Weights of a small mixture-of-experts language model, trained from scratch on English Wikipedia.
Experts: 128 experts in each of 7 layers, 80 SwiGLU neurons an expert, 4 picks a token, a softmax router.
Below are experts of layer 3 (counted from 0) of a mixture-of-experts language model. Rows are named router (the router's row for the expert) and show model dimensions 0-79. Each number is 500 + 25 x the weight over its row's rms, rounded and kept within 0 to 999. Numbers have three digits each.
After each expert's rows: "comes after" lists some tokens at least twice as common just before its tokens as in all text. This comes from a sample of Wikipedia text that the model never trained on. Tokens count by the router's weight.

# expert 26
router:539503488510502488523482490531495474501464490502527513480502486529495528510506519492519477469491468510526505500497482487490557521509523540530470487488519496523504456465505517487517487497523478543532465490505503529515502526467486507509473523
comes after: " |", "|---|---|---|---", "0", "2", "1", "|---"

# expert 17
router:469495549502529523493514511446491562501479533473554510479476441511500539492512515494466501478504542511491492522511528507461531500529520479501534476436444458483507517494496520466517513465486492512507460514505500493490527470451503491497467493
comes after: " b", " d", " l", " p", " J", " g"

# expert 16
router:455506484505489515498476461529518495529481529464516469537487445516487503475522494530441480493537505504552456513490495510482506516472477512500497480483501466484483507476486541511501499499487478499484521481543470498521527471479516483500510477
comes after: " L", "ar", ",", "ill", " D", "."

# expert 70
router:499530494521528517536471463499512483522497475492507468497494488527501538490484488548523490529457521533462537504508531500473475521520497498522516474461500509461525515509501519486527506506472483516467508478528518479499516503487529475516516488
comes after: ".", ",", ".\n\n", " where", " that", "1"

# expert 65
router:484539505514552531453487524478522525477520525473518518505519471517541486507503545514536512516528476517507498464471534483492511500501487498473521522491499565494509487500512526494545456505455515491474512472498531449522517491477516479482518523
comes after: " in", " ", "20", "19", " In", "In"

# expert 87
router:454485513460513505499491480472521491515475477496517483479507485529464515550528486519484516475481453477484501516510509494484527503522526506506484502490492525521551476489529508496542479507467463477470483465505483503528509500459494501516486463
comes after: " St", "k", "st", "y", "re", " R"

# expert 78
router:505479530487512501500473454488531510519531524466520493470516478500464540519540493523514490480506473506528531520491524482480533512471536516517473503512484527509525462459559524464546489498485443528512489475497504496527533465467486460528490477
comes after: " |", ",", " and", " May", " September", "on"

# expert 45
router:508521510493543464505477486419508527502486506508520509480511468506496509500491532495534482496517455496495516484511547476455524506515545490519530506483515529528531473484495496474566451496507518503522461477471512483552509507475481485527527520
comes after: " in", "c", " In", "C", "st", " C"

# expert 59
router:485518520471444513520502509496501513526527529480506531469529516524467536525539534482530486492521495484548532553501546482495533510539531513508508494455469503518509495462528512488530501529453499506479486478439494463515509465474492486527476485
comes after: " b", "ur", "ar", " g", " ar", " h"

# expert 13
router:461454473446477511527473497539487453512497489472500475475499519524482523426510523516539445517481476508516554494504471516482473512532523530519511486503498498490488520465517495483514493486540441538496505477500493470471539477478506497488493460
comes after: " M", " D", "M", " m", "m", "ar"

# expert 84
router:539447502514481509500493499478497549498485490504513467490525513507495518537496497525472487526513492474478521535530498493494533490510515526554498480491509545465506473472531513484525490532492516529521481522471449556539526482469484504512472472
comes after: " |", "t", ";", "ir", "r", "2"

# expert 101
router:550499484511509474532522490474485496474461509505469457489535493530481502500482505493488515475480476531501495479473502542519456481530472479478509511531511483482482526512500488508466460492507476439522456452545459485511498500534484479517476502
comes after: "ed", "ation", "s", ")", "own", "ated"

# expert 0
router:511494484473476487533473484526512481473485499458443491442470518484520482532511467467528524508480522484473529526443483476482467523474491516454516544546474482497532494517440520544484516487501510483515520538538500498527513507522535506457466535
comes after: ",", "s", "es", "ed", "\"", "a"

# expert 57
router:555504445506447517499538504490508539465515524494540506505533499499478514504455558494516480479502530507489513479515533492520543487519533470556499471482491489509502478489522552473505495484485503496477480448465499545512502495499486490484443546
comes after: " |", " ", ";", "0", " P", "–"

# expert 24
router:451501521509524481488451510527508512502521511507511537522519469524490484447533485515503454525483557498459523483435507475488519503489489555510550494513537505512434534507526536502512513522479471517452498484514489504471503468490497473480507523
comes after: " M", " m", " L", " E", " and", " pr"

# expert 50
router:497543544465518499523473469470520492507502533463533490478510515517461519549522520517518481493509490500481531529533553499471530533483501521528501512476489496465536458469535517473519474510491485522516471511471504518512533487458492480521469491
comes after: "20", "19", " the", " a", " Ar", " ar"

# expert 11
router:518505502484521480553473476477517486508484506517527527481495522514485530509536472522477504456517485492516523538538481490514535520527474543503512494541486506467516519517531464467536469496525469482528482531511514482507530511488502468542515481
comes after: "\n", ")\n", "|", ".\n", "2", "3"

# expert 30
router:444517521488486505510506533498500508488468517534529506481479464531491509513461482484492518463487554496474533528539495525481530421484500526508495500490477484462490494513524470457512454508471499498507475516488497505442544479504519496527517513
comes after: " (", " \"", " the", "-", " s", " a"

# expert 7
router:456551473484510535505488471525498494507483469476514499514506513507500536499548502522522491448473518483490500476486526431446496467468468454527486506498522515516534500500537472472506458506509485484522471488492488520548515480486529458481485477
comes after: " M", " P", " R", " D", " J", " K"

# expert 2
router:452536526479478502518472519467491520514516517517521474489522476529483533518498494526506481505492476487486513513523509498477522519492486512515484510511486517473527470479536489491539473480506478510489452499458503524537521480470475470529480481
comes after: "-", " a", "–", "p", "c", "v"

# expert 126
router:457477507505461484520492503494523524485500465480447510513487514477477546495550519532511499489498538478502476478516520478484486501538505542505489492493505513531477497508519477466502481503474506518513501538474508527546485531459481534546546496
comes after: " \"", " (", "-", "==", " the", ".\n\n"

# expert 77
router:515456521467526530517478460512501551502538485459528529508469513514458518467541482479509471480516528516513513485498501501490524470524495503514490469539491491480495493458476500496483488524500507560528483461456471509514529473483519471542536478
comes after: " |", "a", "an", ":", "ak", "o"

# expert 67
router:511481501497510456483471475474510520510481493500486511469521516469480515490513523499464467482486502512456502541513495528511522527466532545520510457502509516548503538454475508505535541547487488508499501469515510484471546508457485494529504542
comes after: "é", "a", "i", "á", "o", "u"

# expert 102
router:543517470454558486527459499478510477479490502517488481495481490494504477464515517510502471497470525544528500457512482462448514507539487449549525486464498484482464473491523525459505520489513513502517497502505451526529495469500472514473493523
comes after: " |\n", "|", "==", "\n\n", ".\n\n", "s"

# expert 1
router:546448490556489521424518478505477484449508531528572491536508500501500516498452509495485489510498523519469522469511508477478524470513516493551487479476499486519481501503485517487484495531522496548508466503518478533509519490504508530479499563
comes after: " |", "|", "0", ";", "1", "%"

# expert 98
router:503501533495552494505479468455518475488520542487544474474493490543479531521495519494507482461515484477508518518505528477455520499465522508523488470470498498490542459468522529475509495508501468511487474493482471519514533463465490496522477503
comes after: " ", ".", "-", "5", "4", "8"

# expert 108
router:479537470483529468527466500488487548500496480563500499494460497493489510521479520520468529469452552532501550517507500474477520461497521477527538497465543515517540523517513506528501489517501522532524503525531493514496512471484528487475477534
comes after: " E", "S", "A", " A", " S", "C"

# expert 33
router:446510557481510510485497534505525478551463527468551489530500514547495488488500447473488491521518518455504490440522559500489516491512515478490517505498477515500526501455526521489496496542494510489463475454449482504511520499476539521524482515
comes after: " v", " n", " d", "v", " ex", " m"

# expert 20
router:479541533497558495520491507526493456520509498494500463505536473542496494502522485510478491489529481514481529491526522489481506482453502517531449470488546503529555467481512549519525464539504485520506465508477483505534491521466490514498475491
comes after: "m", "il", "l", " M", "h", " N"

# expert 81
router:440478539537509578517515498554509483514478521496499457481481528440521521558470473502478519502489487499453522537508492499487483491504485483481481527510477494479482482520534506482459490500480553488502515530459548484496509494471446504510481500
comes after: " l", "s", " b", " p", " m", " th"

# expert 103
router:513474511461518527518534497490510534485522463469506486494486479531468509485520505511469473507517481487494464503512472524514511479483532522517464489512492502533505477464444521541513513540501459519488546473496454475494493511487515504525503481
comes after: "an", "j", "k", "h", "ar", "un"

# expert 106
router:524482524527493497523477485479536476468502525525523459460523523515466522508534541491481469527514506503473537442498485444467532493529523520510490487486500486481497501490482481484529514519523456523553474477479490486538532468494510452481499526
comes after: "|", " |", " |\n", "_", "^", "14"

# expert 14
router:468462524467552465497488488489546524435467526525514482478512520495444538509512485483452564510512504507548494534497490515486491510480515494508490453476499508506517518482508511491481568490519521485498555492510476495488542509486450487493524457
comes after: "a", ",", "-", "i", "us", "at"

# expert 28
router:539481471482520447496510479467533484481496502506509481482464477528468523499504507530498496488482485502491522531515528515513517457490519545490456446515510514511516518460505476484511538531528491482488505465549472516456500459491528487519577458
comes after: "=", "orn", ":", " =\n\n", ",", " ("

# expert 19
router:474533549458515506526478477501535511535484533483534490463527478511467524567520503523516496485482480507516521518525546480495514511507513519527483520497496505474523476483540517471505471511474480509499468506450482521528544493468466483523465484
comes after: " ", ",", " (", " Ch", "4", "19"

# expert 116
router:512501529477530484515479463473516525524477523478546526461511501527466523516502494515513475488472477489508535519543500481522534524483513525540488488490495528466515460463531521485516483481491473507511449493465498482519512508474463505499508469
comes after: "–", "20", "E", "-", " E", "e"

# expert 115
router:531478464509487516513549501495488499508491521554529498556527501513492525501470539543482512490471498512502517478515478476518520474555501460518544469451484488464509527501529486495500482489501515529524478462511478457495495493554470504468485502
comes after: "-", "\n", "\n\n", " T", " F", "P"

# expert 29
router:484490507541486515533499555505459499527535505492502469494525501473525535523526476493528480498498532518470540493514471504531521442512506502503513536517463516480475461511517499497543479480461512528519467518470542492518495483514505502516509522
comes after: " was", " a", " to", " p", " and", " is"

# expert 71
router:538466468511504485537484439509537501481466484473462492475518472489466493544522496494518490523524500495523487529497507550475475528471507529553477475531523471485468472494468501526510478477528455482517504542508517517530499536492501484516459556
comes after: "0", "1", ")", "2", " —", "3"

# expert 127
router:441491525518487532462520565506479554509516483524464512480487539460501505445507487446537463529497526505464463460453477472518503504491511479446485489515474461484467509497491478510480491532482484524516493491436485446476513497513526484487493459
comes after: " of", " with", "ed", " to", " for", " in"

# expert 114
router:527488439511471513468581535516483473490528541529549500521530502484487515483507546530496546474485485540490496473525500470480522459519510483540523481500502482542480516498515460476494461519529472554529477466457483502516502500523508507517475508
comes after: " |", "|", "-", " L", " G", " P"

# expert 58
router:467521517464488535493487477499532466500522483465512521526466524528528496527522509460523489527533542517515497525507541502448476491524497516493510513495496493542477474467539497487482499522508491512489489455463518456493503480499498532526474506
comes after: " m", " the", " l", " f", " h", " L"

# expert 66
router:495535571471470501489498498447503511492446491496516455473491461509478505521495526509495508502460469485528500474531496495469530504485543509520547488508479515528554494483494525522541498456512467521477496475464486536544498506476527501494463477
comes after: " A", "A", " a", "c", "m", "th"

# expert 53
router:536507496472522464498525451472519559501514469478456512504501535520476517499530517494487468497480489497478502497520513472527532500492528520508485457527519535473533439458475539526517537526514482524494503505508488491499502476456495479501512470
comes after: "z", "k", "e", "i", "a", "o"

# expert 97
router:514524519482522483511497477475544505487476497516480505474548473518484498539533514478489519536534476516532476507507481467498450515517522526423512487493511494472482510507473458523525483489526491463500466537495482453461496519528532484496500526
comes after: " |\n", "\n", ")\n", ")", "|\n", ".\n"

# expert 60
router:516523525468489486529467473489498509529533492463525480477524501523447538518520511486519490478498484517529537521525513506492523514501497516524484485494493504475516464480532512472515467505473469521509455491450481508538545498473511484523495473
comes after: " ", " |", " E", ".", " W", "–"

# expert 10
router:491531509462512465451522478500486522534514519497495471485474486475517504483511512519477497471449539499524509488503533516503495482452506467543537484495530545505503512493469478480492484538500481502537460496509534464489516476467567489505500536
comes after: " O", " I", "O", " V", " U", " N"

# expert 21
router:521491504510496496502494470496477505531539531465505515507511520473504501510508510512523476500521485479524502506460479488482520525482529510522470473470541471591474516443487513517512504510540477487522528488506490483549456528470462494484523499
comes after: "l", "am", " L", "m", "el", "il"

# expert 31
router:472494517478539517418512530517507448483479508497499480492507507519496532492494483457509504509514509518501498468482473500485498466486524467477504485495486524493489477490535511488473470504466527447476528468468474503459537471484466507518491478
comes after: " the", " a", " of", " and", "ing", " is"

# expert 82
router:493511488492454489500479488515492507515509480513511535506537517514529549466532536506500481481493482522500530503494466487485530501494445521523509523486515484536492556504526445470538457513449444483525453512496523530515525485480503438502537516
comes after: " C", " F", " B", " W", " L", " P"

# expert 95
router:483506511451527499515486534529504520545488531490492520488528475519469527529495482448501487484518476513538513506521502540487499507476504542493472477534508500478503494472522489481521484480508501455510452501507507469514444558504450499521466487
comes after: " |", ")", " —", ":", "2", ";"

# expert 118
router:465493498504479518512533546480449498541512526516531499494505479493494476517433447498479540495471536523496541533517491534489477459463469466516510494510496479459455460509514465503489475475464507498525478497510493515441520450507517482496534500
comes after: " (", " was", " is", " \"", " as", " were"

# expert 96
router:507524540472471532503471470499540492535472507479484506484506500547487507503525519483481509493521477515487514464491549486447540523490518524497520500491463451549504481496510497475537509511518494507510517512464469534542500494499479491484527501
comes after: " the", " The", "g", "19", "r", " b"

# expert 36
router:476527522518491544473495517437486528510515505507505504520544468521554431514474513498538513505496497499517517466515483524462487505534520498507538529527499513503502505535489476471517470453446544478526473480481528469497516489501489515476517498
comes after: " in", " s", " c", " comp", " part", " m"

# expert 80
router:509522486545453472465527487494490522498527497492504471460537480523527484499466532539531474508511524525526531487524515430484514484493507467533496511494491491539525487538511506494510480481500521501533474487456527515492507472525530507527454486
comes after: " S", " |\n", " T", " R", " F", " r"

# expert 74
router:543514477470520491508558470501524529479491489474541493492517543517458518471505527507507472469506498501510546495507536540487487487499508528551476468526529521463512454496504481465511461543492446547523476500477527476513527521480529460511511499
comes after: " N", " E", " I", " T", "E", "N"

# expert 32
router:519501461564469509560463493459520524483511546480476454514545467496506484525496543530469467480516482541499501516553521479468475493529492518536483474522482496479540506506512506481517469456491499487533475521511525489493509490525513510514497507
comes after: " |", "-", ".", " B", " (", "|"

# expert 64
router:456503519484466526536506484513452512523516465496497494506466461496490524524467533529495562507476492538561510469471501531489509451510464508529527498478475527469529496494502501535497475482485485542502537511516557472527536499504512479482475468
comes after: ".", " H", " Th", " A", ".\n\n", "H"

# expert 49
router:466519537500489507555454541517521481507514479520493525491498476481496517537518495469510482517518553518469531498508465523499520452489485498514529506503512471515474529546509468457550502540473524494543483478443521517470521489512535457541515478
comes after: " the", " \"", " a", " The", " his", "'s"

# expert 35
router:485501518548476482451483468493504504473514445550478479508488520518514492509500521460526464497501504512494445512421475499516490512490487496492496486493499497536497515507482491599454478516521470495503496490530519470476489513508520507470497538
comes after: "ed", "s", "ing", "ation", "es", "ion"

# expert 6
router:536530485509482524488522530516493534533478511469464465546464534464510490461497522490497472493538470522505454505471469493504518511520493483454470511508498480478501536485506464507498499506526452516456485544508520495483521513531483475463491531
comes after: " of", " in", " to", " with", ".", " for"

# expert 27
router:506499531477484465498499508506518499515507526516531506498536544539494496498483505449510512480467522534472516485493544492531496451516512463486524474481517493502476484478522468489508500497501526501488460480458519506528507468473507521494461512
comes after: " v", " ", "v", " V", " c", " m"

# expert 125
router:469439517531495524517520504565453471492526465491531541492525518506527504516483469489508483534510548494481545483498502527521526412499461509517521516521476515489462499505500499472496487492473522472495509488494540467460503503511508481527512509
comes after: " m", " n", " f", " re", " s", " w"

# expert 120
router:461513440501476453529493486544473498540484497483496497490457507461493531451513509536512509446459475485517519509520477523455513490488416519514494468491484501474531523515518471481526495507511495525545528492477536492483546527527513466495508486
comes after: " G", " B", " H", " J", " D", "."

# expert 23
router:476537528486483511517478512524495526499482506543515463447499468517543518503514523525535493507456548518496492517540468493490541531481534471517541518466481485492562526490513474483517501462530486533505477512496505527468488500491525486506487495
comes after: " A", " P", "A", " a", " R", " p"

# expert 63
router:480473525455501495460532472480510516458521509476536477461483469539533485513492529562543526476489512483493498523497551512528522451485529529475500484511470474512481474481562495491520523461452527460479494476535513490473493465469505511551502472
comes after: " =\n\n", " in", "|", ",", " the", " a"

# expert 3
router:530516480462550528483546537491490472519478523490509491546512459535510499491480491457471495481463455517496486488493520494506462501525457493517542482468480478494501543489528512504459488505502497521490456459508462497505453477529471486516504453
comes after: "-", "\n", " It", " Count", " n", "re"

# expert 76
router:515460467498471519521498509526485469538500526552509525510501478523525512488509502512498501547465507483499543495494510481480543527550536509517510441490501510471485502509522503463547462465482499521486536496551463471506505515511475462458498530
comes after: "==", ".\n\n", "ist", "ee", "\n\n", "rap"

# expert 34
router:493462498511526502486509497477500550495522503506481467475483477498482526502481482502523476497537480496464516492471497548512493456469499510512448499534504493545502504472502513539549506517511480459442517518526481454525494523501513524509480510
comes after: " and", ",", " he", "ing", "ly", " to"

# expert 99
router:525534464489485508493536487498516510479495500468526475457499532530513545462505498505468483489503510497465503479497469459520511481510516472552476479523502537485528509540516502454494433492499484517521469483476501455523524517529474472496503533
comes after: " S", " K", " F", " W", " G", " T"

# expert 61
router:473440520488472546474512525529488472513528497462524519501480515511517460484446497502544502524467469509516523485505482533499510496507460495483487544506479556496500524534475508524506520490482490472492554473513562462483495501530484507504487458
comes after: " w", ",", " wh", " l", " be", " he"

# expert 18
router:495544538479527535508489495505526480542484530464518461502497453495466514513484472513493492493515517459509456500467531484422485516472487510542518513479483471490510461466518526519443495508512492517496496488459474549534521495469499480478457495
comes after: " |", "ar", "il", "al", "ol", "7"

# expert 69
router:521498489458536483475492475502484479470489515476487501500503487514470488461449474491508503470471485512512520516493506532508480517498486519467494504517514468501469505476535467498456543479529501483512485519567499505477461474505516527524570470
comes after: " is", ")", ",", " =\n\n", "\n\n", "\""

# expert 111
router:457531525522520482501469470497524511457509492483505551485502499488506489518522485488541474516548501460504513485512505512527512516451482502457501539527485496494503532532457538512523502467469520489517505523506479486519501503476495508520482492
comes after: "s", "es", "\"", "ion", "ation", "ia"

# expert 41
router:497515498508532475539493469513504500504486491485500480477484500507511509494545506532500470493488470500510518506477507509508536459460495514506457487501504533486523491473437536485489492533474501480448510490478505479543468522487504489508491485
comes after: " ", ".", "4", "5", "8", "6"

# expert 121
router:475512505530511512486484514503522533500488500521474511498470499513528444461510506519480498471513475507528480491497492470520548516508465465458509506482510516539530519499507457486491488494461552506492535516456512507465459504564517518483524467
comes after: " ", "20", "19", "18", "9", "8"

# expert 55
router:503506490494505489564447453506508519488452522510515501501448472532513503510549487529513478483520474481523504517454513465469529503496501478517473485494504490444528494491507512498504470492460479529506492483489506513513496483494517464543462465
comes after: " ", "20", " (", "–", "19", "."

# expert 22
router:510531498480521517548483474508512465496469533481528508452493493536491535527524483501531477497496487499537505526533503478518483526520481522512482501519493509458490449471543496455495469500489469496477479518492496500491540477483514458541518526
comes after: "\n", ")\n", ".\n", "|", "==\n", " |\n"

# expert 83
router:522465497500512497544500478517535524507487520462563471498511487521466510480504518485496485490529497499500547548507492517505530515501514515548463460538548477535512485474522494527535487488535476470486452488518493523496512506483496507528482515
comes after: " |", " K", ";", " M", " –", "1"

# expert 51
router:496531514470485470522496484473533539532489520487519464497511524525463519539516514510518485454483491492481515502496499474476512498477518530532487461481481497480543478480521504479522457506490444537487478502465489513519511501458471499517503485
comes after: " |", ",", ":", "a", " of", " and"

# expert 93
router:511474543496516464494493493481529500492537519538479516497443522486464528500516468479503502510482457478463489482501469431494532499478531512447477481491462463534538480482496536498447517476533504502469509485511470492496511512479449516542488489
comes after: "s", "y", "m", "r", "or", "ies"

# expert 89
router:495524538460542485498494484481529547501464506478526458461485495520460518517525491493512463452499482465491514497508536475465524542487523512500514470483502523488527483461527513485516512516472479508521471509476469464520531477466514489512491471
comes after: " R", " |", "u", " D", "R", "or"

# expert 62
router:444480537480479489488523514532509556494490477503520504511489497509528515534503478497492509529523510444490510466514480516541533504490524481510534518490460536491483471528525503507477507539446549489520554460445488474509505508517504499515502446
comes after: " g", " re", " t", " st", " w", " th"

# expert 39
router:475517506480507503521491463469521485503523491475529511482518514524472522516532490514521479452513477478517509501539529481459521536509527500544490498485483496487538466464547520470496474499482482524478470489435481510518551483456509501519482482
comes after: " ", ".", " the", " ro", "re", "he"